python train.py --num_hidden_layers=11 --hidden_size=160 --n_experts=32 --experts_per_token=2 --d_expert=96 --d_shared_expert=0 --hidden_act="clamped_swiglu" --moe_layers=[1, 2, 3, 4, 5, 6, 7, 8, 9, 10] --n_empty_slots=4 --router_score="sigmoid" --normalize_top_k=true --routed_scale=1.0 --balance_loss=0.00216 --balance_bias=false --router_bias=true --init_std_router=0.0136 --lr_router=0.000589 --num_attention_heads=5 --num_key_value_heads=1 --head_dim=32 --vocab_size=4903 --norm="rmsnorm" --norm_place="pre" --norm_eps=1e-05 --positions="rope" --rope_theta=10000.0 --rope_fraction=0.75 --qk_norm=false --attn_scale=0.177 --tie_word_embeddings=false --parallel_block=false --init="trunc" --init_std_qkv=0.0397 --init_std_o=0.0 --init_std_up=0.0397 --init_std_down=0.0 --optimizer="adamw" --learning_rate=0.00155 --beta1=0.95 --beta2=0.99 --weight_decay=0.11 --lr_head=0.00694 --max_grad_norm=2.0 --warmup_steps=200 --schedule="cos" --final_lr_fraction=0.03 --batch_tokens=32768 --max_seq_len=1024 --doc_mask=false --train_tokens=247000000 --max_steps=7538 --dataset="wikipedia_en"
Below are experts of layer 5 (counted from 0) of a mixture-of-experts language model. Rows are named router (the router's row for the expert), gate (a neuron's input weights, with its number), up (a neuron's input weights, with its number), down (a neuron's output weights, with its number) and show model dimensions 0-159. Each number is 128 + 32 x the weight over its row's rms, rounded and kept within 0 to 255.
Before each expert's rows: "comes before" lists some tokens at least twice as common just after its tokens as in all text; "raises" lists some tokens whose logits its average output raises strongly, later layers aside. This comes from a sample of Wikipedia text that the model never trained on. Tokens count by the router's weight.

# expert 22
comes before: " the", " ", " a", " his", " their", " its"
raises: " the", " ", " a"
router [117 104 140  81 102 129 119 119 133 101 151 171 144 121 131  64 185 140 201 117 145 136  98 141 101  89  62 117 150  94 110 123  93 137  97 143 117  62 137  83 134 187  75 128 163 170 132 162 125 108 124 189 120 172 115 110 126 201 137 179 131 119 151  80 126 105 108 133 100 111 107 121 152 135 182 105 115 116 160 124  89 148 114 127 141 174  94 150 128 204 118  57 169 127  81  85  99  91 115 196 115 154 117 176  58 167 161 148 137 111  89 140 165 120 114 147 171 158  93 181 136 148 183 110 174 128 125 147 125 145  99 104 140  97 132  57  91 131 166 123 153 144  75 137 172  87 145 142 105  86 101 143 144 112 108 136  98 173 154 190]
gate2 [183  61 121 131 139  86 140  47 186 164 190 110 123  87 106 119 119 115 176 124 196 114 105 153 151 119 103 149 150 142 114  54 141 147 113 127 150  88 190  49 119 132  70 198 109 127 158 138 121 131  93 139 146 158 119 170 112 173 148 141  56 102 178 135  91  52 113 160 169 110 214 114 155 135 125 123 128 139 139  92 115 127  75 142 169 142 154 139 187 181 146 102 146 145 110 124 122 181  76  64  67 139 131  97 138 154 164 133 151 120 149 154 100 137 149 161 161 131  93 122 122 182 153 104 144  98 119 111  99 117 105 127  84 136 144 161 127 153 106 120 139 121 147  96 139 107 122 191 161 125 134 122  79 126 138 101 109 151 144 155]
up2 [164  59 127  85  86 137 132 126 137 114 134 135  97 105 139 186 126 101 156 101 162 109 143 177  94 144 123 135 154 158 119 139 156 112 108 149 141 121 196  81 124 162 121 174 133 127 149 184 186 183 109 165 134 161 129 135 132 138 132  99 128 113 120  71  84 125  99 157  84 125 115 113  90 115 116 174 142 143 162 116 172 122 146 103 135 234 195 162 161 159 128 133 104 137 146 179 189 128 143 143 166 130 117  82 122 118  90 111 169 134 150 228  99 103 117 206 136 183 120 111  74 117 133 159 137 110 182 104 134  99  97  98 140 114 141 132 157 149 171 135  46 121  35  88 142 140 129 127 123 137  97 133  96 102 149 109  77 142 115 166]
down2 [130 133 141 138 167  99 129 146 110 154 182 102 183 128 101 116 136 123 153  84 103 173  64 109 111  87 138 129 117  83  89 138  96 127 161 208 113 110 113 121  73 153 182 146 149 137 174 115 115  70 153 121  85 125 159 144 146 150 123 109 102  85 135 126 171 116 146 111 146 166 138 141 118 170  91 142 138 175 157 107 119 114 100 163 138 101 149 144 174 182 123  82 196 131 142 113 138 107 132 168 127 137 126 164  77 117 171 117  62 102 127 163 162 140  94 127 105 159 140 118 163 135 168  90 118  60 255 104  73 127 106 134 131 134 129 104 123 113 174 138 145 127 142  85 127 159  81  93 148  23 145 166 140 150 111 134 102  83 138 115]
gate3 [144 158 141 217 184  86 139 113 177  97 115  88 156 128 130 116 121  96 123 102 151 143 212 137 153 112 127 141 188 123 100 105 123 102 121 156  77 179 129 129 116 155 134  80  75 163 152 115 100 107 156 176 132 103  97 137 145 190 152 121 111 146 140 138 127 114  57 152 130 136 150 126 135 105 161 120 100  65 144  96 114  71 113 122 153  56 129  77  83 170  98 181 179 121  32  52 138  83 164 113 128 118 153  83 120 160  92 139 150 113  67  95  89 141 127  98 163  99 113 112 163 155 113 102 152 167 103 154 181  96  86 168 174 158 157 134 124 170 111 127 154 155 154 136 132 102  79 128 145 150 112 118 143 143 138 130 119 111 143 179]
up3 [135 116 105 170 107  98 173 116 189 164 119 109 138 105  59 111 126 121 102 143 142 178 133 125 141 157 133 121 126 182 158 101 166 171 113 129 172 130 103 139 119 146 124 134  64 139 109 146 114 141 200 116 134 166 189 159 173  95 157 118 106 113 140 162 117 111 115 133 197 113 152  91 170 151  69 114  67  76 117 100  89  80 130 130 121  51  95 137 160 132 200 113 180 148  63 126  98 116 149  88  83 120 152 113 124 139 136  97 135  89  42 122 189 178 106  88 178  86  95 167 117  94 118 142 115 149 128  91 111 141  97 116 146 142 107 139 141 160 159 142 109 134 173 130 120 109 162 209 116 125 155 128 113  85 162 123  84  99  84 184]
down3 [177 147 159 133 156 190 135  85 108 202  59 146 113  85 122  51  85 116  99 131 147  93 140 121 137 178 187 118 110 163 157 111 128  65 111  93  97  65 139 101 117 107  86 109 184 125  96 122  92 145 102 186 112 132  86 115  85 103  60 187 116 126 125 105  73 134 133 109 127  65 192 123 120 179 117 141 151 135 133  73 112 174 149 143 141 111 156  84 131 143 107 102  98  83 145  75 125 129 131  70 121  95 145 149 146 113 150 135  87 149 196 164 108  76 127 124  89 124 134 160 108 156 166 149 116 174 170 188 174 169 157 137 101 142 133 131  72 157  95 131 144 100 119 127 108 107 108 110 127 147 155 109 107 107 103 169 181 126 108 145]
gate4 [171 146 134  92 102 145 116 143 100  90 202 107 133 102 120 183 148 174 126 185 119 145 118  39 103 129 117 150 148  51  69 136 135 106 125 152 128  85 136 105 170 195  84 118  50 142 180 145 130 143  85 110 143 118 178 201 100 133 112 156 129 162 146 153 130  89 115 138  66 121 124 131 167 125 141 126 116 122 143 107  81 139 137 177 134  92 144 142 111 220 126 107 181 136 105 118 131 141 145 143  91 158 136  95 107 136 203 128 124 129  77 104 164 133 130 155 125 186 161 120 151 124 173 139 137  65 125 147 143 143  73 184 110 154 167 161 137 102 138 109 158 166 125  95 103  72 174 105 135 168  97 127  98 108 134 124  94  64 160 123]
up4 [172 169 143 163 108 151 143  94  95  67 145 106 109 127 101 181 152 173 124 175 135  95 139 128 108 127  85 123 115 127  79 125 104 161 170 132 120 195 150  82 116 136  77 142 108 190 168  96 150  98 123 130 111 140 137 203  96 104  81 145 125 142 146 132 133 149  87 125  93 130  77 139 143 134 131 121 146 135 117 156 141 118  94 136 123  61 194 170  57 156 169 131 113 115  81 128 141 128 132  88 168 165 131 126 143  21 211 123  94 128 116 157 143 153 103 104 121 138 164 149 160 157 198 191 103 107  91 130 110 155 113 132 128 156 180 154 117 112 119 142 178 135  92  96 104 149 118  87 119 108  89 105  73 163 121 127  64 111 205 128]
down4 [135 142  85 168 151 175 151 140 145 185 108 183 161 177 124 166 134 145 144 111 133  95  70 149  91 147 154  92 125 152 130 102 128  98 136 143 127 155 115  97 169 109 111 121 136 107  99 110  69 131  97 182  99  64 173 134 132 188 160 113 178  95 101 130 202 126 159 220  92  85 123 102 103 156 147  85 117 116 182  93 149 151  90 148 153 208 117 183 102 146 157 140 190 116 143  92 136 182  86 153 140 114 124 117 132 126  88  94 103 144 105 119 139  66 129  98 135 145 134 140  55 129 129 101 115 141 170 167 114 179 146 128 135 123 133  86  51  97 124 142 129  89 134 121 111 124 168  73 146 100 137 176 138 145 121 198 165 143  89 140]
gate5 [159  82 143 119  61 146 138 129 139 129  79 115 138 120 100  84  92 114 141 152 108 151  50 131 176  80  95 120 150 100 169 157 120 184 153 150 201 158 159 103  98 170  94 220  39 171 101 100  87  91 109 120 143 158 166 166 145  94 193 149  85 119 113 174 144 105 155  98 165 122 178 131 147 156 141  71  77 123 146 141  99 118 118 152 159 130 118 100 106 129 140 103 102 107 108  84 152 147 171 163 115 125 152 134 192 170 124  55  91 142  92 102 147  91 101 183 175  97 121 121 127 153 178 128 157 123  96 106 130 161 158  61 114 126 102 127 135 113 129 131  67 140 151  99 132  93  80 117  88 122 103 127  99  95 126 142 118 141 107 130]
up5 [ 68 160 135 182  95 122 137  58 140 108 122  67 101 182 137 144 102 104 103 146 120 107 112 175 168 118  87 125 123 121 152 161 142 158 151 123 171 136 125 125  95  99  41 157 119 116 117 159 123 194 124 133 140 171 101 164 148  90 207 104 102  69  49 188 137  99 101  71 108  91 146 140  95 110 111 150  60  86 113 128 156 106 136 103 111  80  94 101 114 118 148 103 151 124 124 129 146 157 162  28 142 172 177  90 132 195  96 132 124 130 116  83 112 118 121 178 149  91  90 133 100 133 193 140  59 141 108 143 136 134 156 132 139 136 173 125 154 115  80 152 195 104 122 129 141 151 174 143 147 154 151 113 138 138 151 128 113 146 136 125]
down5 [114 111 191 171 132 114  98 101  72 182  89 104 121 148 127 132  93 151 129 127 146 135 107 110  78 170 123 193 130 117  99 115 122  76 124 111 210 117  65 108  99  86 120 109 109 132 115 124 105 164  75 102 156 114 107  59 124 184 193 109 178 149 147 148 122 151 189 155 176 105 105 109 136 164  99 103 148 154 169 127 111 128 173 129 129 126 156 128 138  96 150 126  90 135 101  87  61 124 149  78 129 153 110 113 145 115 104  27 140 156  89 182 117 105 160 132 118 112 104 151 145 172 106 133 100 124 134 191 133 158 111 128 130 159 160  74 107 157 144  71 136 175 186 136 148 160 156  75  75 199 140 167 108 152 127 153 141 115 165 142]

# expert 1
comes before: "0", "9", "8", "1", "7", "6"
raises: "4", "6", "5", "7", "3", "0"
router [ 92 104 120 101 122 134 121  79  95 122 109 144  71  92 169 140 163  93  93 145 148 139 154 186 115 133  81  60 122 148 121 158  79 108 142 143  91 138 197 125 102 141 126  98 148 140 136 130 161 132 147 157 131 124  91 130 143 172 179 195 118 181  97 140 154  91 128 127  59 133 112 178 134  66 123  71  85  90 156 154 156 142 133 103 218 196  99  95 108 146 116 120  99 111  56 158 157 156 149 183 135 190 169 125 133 158 133  80 161 144  68  98 152 132 135 124 126 103 111 166 159 124 134 225 153 140  84 112 165 137  92 140 153 120 130 151 156 121 130 163 122 141  73 104 117 138 114 129  63 121 102 113 104 126 142 142 125 165 121 196]
gate2 [105 109 126  87  70 102 124 150 107 156 134 159  97  94  85 118 150 146  93 155 105 120 162 181 175 117 105 118 154 152 146 128 153 122 124  98  86 109 116 137 171 171 116 109 135 127 138 119 121 131 136  82  95 142 104 118 146 140  81 121 195 146 124 134 127 118 145 163 110 179  97 141 158  83 131 136 126  94 151  96  87 145 220 143 211 184 118 151 130 155  64 125 108 172  68  99 124 135 128 104 133 229  86 166 123 178 119 145 135 113  73 130 102  87 164 139 145 158 208 160 155  86 108 118 202  96 175 105 140 177  84 160  93 105  92 139 184 130  99 102  69 121 112  97 166 120 137 187 134 112  68 145 109 133 153 109 139 140 111 137]
up2 [131 108 157 152  48  87 142 118  84 128  99 132 144 140  76 129 134 138 124 125 142 123 127 138 152 109 109 132 160 187 117 101 149 157 133  63 173  81  87 131 115  81 141 169  70 171 142 153 153 197 120 101 169 132 136 140 119 206  99 148 177 128 119 138  77 121 187 139 122 152  82 155 167 103 135 138 140 127 117 132  75 119 180 125 151 130 139 151 118 112 107  74  98 178 136  84 143 100 105  92  97 171  99 136 117  86 169 124 166 133 159 139 138 157 113 174 174 127  99 103 121 118  97 185 214 112  78 127 174 165 142 170  96  97 123  99  61 117  66 139 109 144 104 136 181 126 164 144 188 147  93 114 118 112 155 179  91 174  83 167]
down2 [133 169 172 124 148 109 135 104 164 147 106 128 106 106 120 153 143 122 159 112 147 124 130 145  80 127 174  27 117 143 173 105 145  85 159 135 101 104  98 114 125 142 114  83 158 115  88 140 142 174 124 136 111 122 152 207 177  88 111 127 126  75 162 223 149 174 130 116 169 118 116  73 111 140 168 106 143 113 163 104 128 128  52 137 100 151 108  52  97 154 115 124  90 163 143 166 118 111 144 108  63  97 162 149 175  84  98 137 141 143 170 114 103 164 166 123  82 146 212 123 133 116  92 164  44 122 158 116 106  87 162 101 105 137 127  73 134 143 172  91 123 105 104 151  91 149  99 100 111 147 145 163  89 128 165 128  83  97 143  82]
gate3 [ 78 144  44 140  81 119 142 172 188 165 168 118 103 141 150  88  96 120 113 144 146 207 128 188 112 145 163 113 131 101  93 125 164 111 103 120 104  87 132 114 106 133 160  89 126 147 171 100 109 156 134 119 150  93 127 141 157  71 196 164 181 144 136 112 124 149 161 106 132 158 138 144 138 151 107 129 131 145  99 173 174 148 145 153 134 132 102 118 169 106 163 108 110 171  66 136 154  92 152 189 168  82 120 168  75 124  67 127 102 151 150 136 119 115 100 103 104 141 196 122  64 145 128  87 119 149 222 175 186 118  82  94 128 131 164  95  90  92  76 175 154 124 134 132 129 126 124 153 150 129 140 124 185 132  65 133 147  88 115 175]
up3 [ 60 136 140 135 114 191 141 139 156 169 109 117 134 103  84 134 106  87 125  98 132 207  88 189 129 172 141 132 103 118 101 117 124 105 117 165 116 104 185 113 155 189 123 140 133 102 145 156  85  86 169 188 109  87  95 156 178 119 212 156 161 165 158 143 129  66 140 150 108  77 140 111 150 149 129 124 115 111 122 175 129 138 126 114 153 130 102 156 134  59 167 131 138 112  28 185 163 141 140 120 130 151 191 125  55 124 142  75 109 170 113 146 163  91  87 131 129 140  79 133  99 202 150  73 124 125 137 132 182  93 142 123 114 138 137 123 157 138  77 143 167 137 158 124  94 148 163 150 171 148 135 146 154 149  78 120 164 134 116 170]
down3 [114 125  88 122 130 129  82  82  96 144  98  94 136 157 151  83 100 157  71 170 115 123 120 155 148 136 139 116 153 121 168 134  79 156 209  66 104 156 124 122 149 149 123 161 128 129 149  76 157 161 143 128 141 143 128  98 130 146 185 147 148 146 145 136 127  96 155 113  33 112 155 158 134 139 177 121 172  92 140  97 161 141 102 163 145 195 135 148 169 152 157 141  85 131 155 101  75 122 140  95 133 161 160 105 138 162 143  91  41  68 134 134 179 123 120 142  90  93  98 100 177 112 143 125 179 102 147 106 135 189 142 177 131 163  84 132 160 150 119 170  73 116 168 126 118 155 172  83  72  74  68 132 176 133 156 116 155  92 165  74]
gate4 [120 125 151 100  88  93 133 104 179 138 183  86  98 121 143 152 111 130 134 210 149 142 127 121 164 112 176  93 143 158  78 179 140 120 108 151  92 117  99  65  92 128 109 168 105 178 118 154 126  89 100  98 103 154 110 102 144 150 140 148  85 142 161 106 113  58 142  66  95  76 100 128 124 123 184 125 120 110 113 117 180 110 138 160 205 127 145 149 132  91  46 154 117  99  66 173 153 107 114 125 163 199 208 153 143 120 136 115 158 130  61 127  85 130 157 118 157 179 118 169 172 113 122 110 111 156 166 122 200 160  99 164 146 146 149 113 156 125 137 132 111  79 133  90 130 134 131 184 132 132 115 102 119 149 129 125 126  67 183  78]
up4 [ 75  99 151 129 188  98 110 118 118 156 107 101 162 110  77 103  93 105 107  99 106 156 116 110 133 116 161  93 167 144 112 113 140 130  94 107  93 131  52 101  80  53 113 132 134 179 124 185 106 150 137  99 113 134 142  91 143 159 126 132 118  85 182 160 101  91 136  69 127 102 133 108 129 157 161 163 129 113 156  89 154  88 156 140 155  92 138 109 174 141  69 189 104 104 131  91  75 180 115 113 140 195 169 126 133  77 192 133 125 121 100 115  98 135 184 161 105 137  96 184 159 163  91 170 157 161 137 156 168 142  90 110 144  98 164 127 169  75  73  97  79 116 143 125 142 132 138 185 142 166 221 116 154 185 108 149 120 128 137 124]
down4 [208 113 113 152 141 144 108 152 115 143 112  86  93 106 103 102 110 137 129 128 157 131 139 131 184 164 132  84 147 114 162 167 168 166 169  86 159  91 134 137 178 116 156  97 142 100 109 122 125 154 125 136 212 139 144 124 175 108 161 112  88 162 152  92 111 128 128 193  50 158 131  84 215 138 127  97 144 134  95 158 107 224 126 117 100 158 121 130 182 146 153 111 153 159 118 126 122 156 166 169 144 148  73  87 125 134  64 145  94  85 119 112  68 117 131 142  97  95 146 180  99 109  99 102  76 149 117 116  92  90 122 119  71  85 161  50 128 121 167  87 140 128 142  83 115  93 107 137 146 115 146 161 119 155 157  93 175 132 162 173]
gate5 [104 153 133 173 145 114 130 115  92  82 169 113  86 102  83 128 137 120  92  91  73 138 140  64 139 115 157 139 133  63 157 110 153 144 169 136  95 154 100 126 137 127 128 115 226 157 144 105 162 114  97 148 155 143 102 112 153  97 144 162 174 128  94 133 142 132 106 166 160 110 168 169 154 131 120  98  89 130 195 139 190 148 162 158 178 157 103  93 118 165 123 142 111 136  69 183 234 146 152 149 173 131  94 149 104 141  67 118  80 137  83 140  86  94 103 140 141 122 118 142 135 150 255  53 177 143 141 138 136  81 107 148  73 153 121 153  91 114  97 131 123 109 180 133 115 124 129 108 119 117 142 123 121 131 120 154 142 126 113 144]
up5 [117 129 128  77  93  76 164 182 107 150 181 118 138 149  95 119 157 105 109 130 177 147 179 172 112 127 130 152 101 165 119 119  74 103 116 127 110  91 133  56 127 149 129 135 164 178 191 149 126 168  72  85 143 126 112  63  69 123 195  85 135 132 112 100 149 149 112  95 151 107 119 147 130 107 102 111  93 126 190 155 201 122 151 126  87 132 114 156 139 140 164 143 138 119  96 113 135  99 107 174 117 104 131  83 111 132  97 158 133 165 172 181 195 156 122 160 131 129 111  63 101 196 106 123 144 136 115 167 142  85 132 101 127 114  83  80 112 159 175 172 132 124 201 135  83 174 100 136 181 109 166  90  91 150 108 173 119 125 187  97]
down5 [114 185 166  97 124  87 129  93 144 117  98  91 128 144 183  95  92 148 161 112 189  99 122 123 168 176 143 162 177 103 114 105  63 159 137 108 117 178 109 121 144  64 130 106 133 113 116 106 160 179 132 156 166 137 170  56 128 121 130  97 121  93 144 143  93  90 119 129 140 178 160 152 116  77  90 188 143 178  99 171 133 147 135 116 142 100 111 230 192 105 153 100 118 121 169 178 169 124 144  87 132 111 159 136 166 139 121 150 157 179 128 125 168 186 105 130 102 173 118 151  89 116 123 116  58 189 110 112  96  84  89 150 137 100 157 123 144  96  72 130 144 109 158  99 159 102 173 150 160 157 116  87 125  80 122 107 152 168  88 143]

# expert 27
comes before: "1", "2", "3", "4", "5", "0"
raises: "1", "2", "3", "4", "8", "9"
router [ 94 121 164 159 142 134 141 138 120 125 119 121 134 121 160 147 154 169 184 183 129 139 127 184 119 137  96  82  74 106 166 126  88 141 132 141 132 136 141  95 139 209  69 117 126 176 142 165 118 110 116 144 159 105  96 144 104 194 142 119 143 137 113 131 120 126 114 146  54  94 119 117 127 146 154 104 152  94  86 117 119 121 129 139 134 153  87 102  87 136  71 120  96 103  84 106 116 123 118 128 140 140 162  95  85 144 116 109 137 148 103 169 216 162 127 156 168  80  91 189 135 121 133 208 126 107  27 183 104 120 130  80 251  77 120 113 182 125 140 114 113 109 136 123 175  85 162 117 150 185 109 119  87 143 143 142  92 141 158 113]
gate6 [105 108 121 151  81 117 110 112  88 103 125 125 155 136 156  96  94 143 129 100 150 150 118 128 123  89  58 104 183 167 118 145 213 113 118 158  57 129 185  88 132 143 120 142  84 153 163 162 175  97 146 118 164 130 108 169 104 171 144 113 129 151 151 106 183  51 123  99 114 135 118 117 123 165 117 125 133 112 220 164 113 108  88 168 167  99 127 140  49 140  89  80 102  73 118  90 104 108 118 128 187 128 100 143 107 110 135  61 185 148  75 121 141 122  78 177  90 130  59 158  99 119  90 153 162 167  91 154 138 130 169 181 165 110 121 116 170 133 102 135 161 166 141 106 165 149  87 112 172 156 119 105 129 161 157 108 115 144  96 149]
up6 [135 224 149 164 142  87 161 133 184 118 119 165  86 125 189 131 133 103 160  88 157 137 162 120 137  80 119 118 177  94 118 190 150  85 111 132 119 111 153 120 149 150 165 142 151 102 154 117 160 118 129 102 144 108  61 118  98 163 117 115 182 156 174 109 161  76  94 122 123 115  99 111 149 155 136 157 164 190 140 135 125 135 133 199  93 123 116 102  93 151  60 159 131 107  99  77 147  55  96 107 145 115 135 154  59 110 152 133 157 154 153 163 144 132 134 136  65  84  60 209 133 143 102 142  73 147 129 166 140 114 146 207 176  95 124 123 122 114 100 119 158 128 127 142 142 170 126  95 127 128 123  85 137 155 148 176 187 113 156 170]
down6 [117 142 155 111 112 156 150 136  90 132 111 123 112 163 192  79 128  97 110 146 154 148 129 163 174 162 189 121  85 113 144 165  93 195 121 150  95 126 147  78  97  73 128  91 121 174 177 204 105 104 107 134 118  65 112 113 130 146 106 151 137 153 135 100 115 167 162 146 123 154 110 156  98 120  78 175 194 120 118 121 195 130 160 166 124  78 126  72 168 106  95 135 116 103 155 133 170 151 113 163 104  81 144 159  60 105 168 143 102 105 213 141 149 135 104 127 104 112 176 129  94 158  78 119 131  72  89 102 146 160 109 141 173 100 111 167  97 101  85  95 117 122 132 157 153 147 162 178  84 149  79  85 136 162  86 127 119 143 172  77]
gate7 [149 158 106  35  77 139 167 154 146 166 119 152 130  84 153  97 149 112  95 175 254 136 155 126 122 127 168 100  95 122 109 125 103 107 139 166  97 129 130 141  95  94 156 136 160 146 131 148 121  70 150 150 181 134  52  94 140 104 121 110 188 182 184 153 154 103 125 174 120 131 122 135 168 125 142 107 103 127  94 112 137 135  88 149  85 182 146 166 148 163 137 139 122 143 156 172 137  98 123 145  26 170 122 137 138 114 107 198 132  96 114  82 110 132 140  99 138 100  92 103 142 119 111 157  62 159 121 104  82 101  99  97 205  62 128 139 136 109 138 117 154 155 128 130  95 115 102  93  88 115 112 151 120 154 145 139 175  89 126 151]
up7 [162  78 150 136 148  67 136 132 174 139 111 106 120 149  85  99 135  84 128  83 132 108 209 117 137  82 106 142  85  92  93 168 121 134 118 122 175 133 118 105  86 127 144 150 138 169 147  85 116  98  99 120 157 150 160  36 147 136 150 105 100 148 148 154 142 176  98 146 129 125 187 177 123 140  98  88 125  91  97 149 117 122  71 164 176 127  87 130 133 134 196 157 134 120 116  87 141 146  63 149 129 219 120  81 171 137 128 135 150 131 172 135 170 102 156  65 117 130 101 117 150 152 146 145 112 165 163  99 135  88 146 139 179 113 156  92  98 132 197 106 153  96 139  75  70 115 134 168 128  90 128 112  99 156  51 160 161 193 133 141]
down7 [141 114  86 111 122 115 150 136 125  95 188 152 140 137 113  51  96 148 172 113 125 111 128 122 162  96 132 167 155 144 170 145 111 134 129  61  97 121  70  96 145 105 138  99 151  91 147 170 139 174 149 124 129  88 141 116 110  86  90 126 145 153 158 159  97  85 150 184 167 155  96 178  81  60 153 135 113 163 113 155  50  84 106  97 116 159  99 132 120  95 189  89 147 125 167 181 128 182 152 104 135 125 113 178 115 130 126 112 112 201 138 170 112 106 179 132  40 166 152 149 150 130 179 152 157 105 134  65 123 146 140 127 125  75 153 122 219 162 160 128 133 146  85 115 100 121 163  77 104 113 111 170 157  81 157 105 130 146 117 112]
gate8 [112 111  80 136 133  96 186 134  95 131 149 213  94 140  98 117  88 119 130 102 135 112 148 131 105  89  90  81 103  74  91 158 139  91 135 133 178 102 134 161 116 138  85  74 142 125 164 119 105 159 159 116 118 100  76  78  87  84 144 125 105 129 176 138 140 131 137 131  54 205  88 175 125  97 132 139 127 106 131  97 104 172 180 128  62 128 142 199 126  89 111 143  90 139 107 103 119 203  93 184  87 142 135 133  91 143 192 212 151 114 104 179 123 105 122 105 100 130 182 130 122 107 137 151 120 139 130 175 136 131  85 130 153 106 119  91 120  95 111 139 132  87 135 109 164 157 132  68 138 149 157  70 177 102  80 150 108 160  86 101]
up8 [126 131  90 108 112 121 110 189  17 118 185 122 116 141  95 113 142 161 156 143 113 129 131 183 160  99  95  98 127  89 139  87 112 153 117 151 174  91 132 158 175 180  88 114 102 125 166 148 138 197 100 160 141 121 103  93   0 138 169  77 116 120  83 163 124 105 112 130  86 180 115 168  72 139 137 125 157  83 161 116  94 147 114 112 125 218 129 125 164  80 123 136  94 135 118  93  95 149  91 149  87 186 140 116 103 155 157 104  94 148 109 150 163 110 110 156  99 153 171 100 160 119 160 164 103 111 150 164 136 134 168  89 186 111 128 141 138  92 161 117 120 120 110 124 151 129 135 104 137 166 156 129 146 140 150 150  75 186 141 141]
down8 [140 112 145 194 147 135 111  37  93 123 135 114  96 135 119 175 102  82  58 140 170  52 179 188  85 199 123 141 189 140 172 142 151 100 164 116 120 153  97 126  96 144 135 112 148 114  95  88 112 123 145 133 145 159 175 178 140 127 108 138 129  89  86 135 145 116 108  97 110 112 120 119 135 155 134  66 159 113 131  98 136 181  69 134 165 164 112  96 103 170 132 147 136 184 114 121 141  68 163  39 169 153 114  86 172 117 179 138  86 125 154 120  70 133  84 107  86 100 147 117 146 105 111 146 170  96 117 188  78 179 160 135 107 114 144  93  89 111  72 131 139  65 173 117 106 115 110 117 141 122 135 147 132 132 124  94 116 115 114 110]
gate9 [129  82 133 151  97 124 125  95 131  80 137 136 117 127 104 122 112 117 101 113  92  99  69 167  99 119 121  83 150 145 106 124 169 132 125  89 141 116 135 160 120 176 109 148  95 105 188 190 192 173 175  72 175 140 147 174 113 103  94 149 148 140 176 115  93  82 196 144 183 179  84  76  29  53 189 130 128 153 130  77 136 161  87 124  97 154 111 148 139 133 112 131  84 134 165 123 109 129 194  78  75 135  87 168  92 125 178 118 116 183 106 133  91 135 148 152 103 184 159 189  93 131 143 131 157 117 147 104 162 170 100 119 134 151 133 136  95 101 159 108 163 106 146  86 136 139  94 111 158 138 187 158 142 133 120 121 133 125 112 151]
up9 [141 181 165 147 165 147 143  98  95 143 113 110  78 107  65  92 100 145 179 122 102 161  89 129 108 123 128  78 180 134 177 123 130 117 161 137 141 111  56 141 101 102 160  82 198 131 155 133 154 121 176  96 117  70 101 112  56 132 104 146 158 144 156  97 154 134  98 135  92 125 162 181  40 101 142 149 112 152 117 134 112 170 149 171 105 173  83 141 146  94  68 138 100 105 165  81 119 113 117 174 133 170  95 176 101 124 147 131 102 109  86 172 104 149  69 127 113 129 109 201 120 128 148 197 141 137 167 141  89 112  91 175 116 152 142 126 175 102 115 140 187 145 146 127  93  74 141 115 153  99 197 154 102 125 126 136 154 119 129  85]
down9 [102 127 195  93 158 160  93 133 123 176 112 168  53 133 166 101 122 151 171 149 159 136  80 154 151  91 114 120  74 116 109  94  87 174  76 104 122 141  70 105 139 150  92 124 137 204  99  61 117 159 169 131  52  84 124 147 109 159 118 176 100 151 113  98 119 131  78 157 145  78 154 185 142 206 180 139 120  83 142 131 160 153  81 101 143 102 102 132 135 140 113 141 135 107 137 117 179 127  72 129 120 144 158  99 106 142 122 182 104 164 121  50  93 143 146  96 174 132 139 137 100 156 120 112 145 146 160 126 103  85 126 105  97  82 107 155 116 161 154 152 152 130  95 164 122 108 133 142  98 114  85 150 106 173 114 205  76 110  95 108]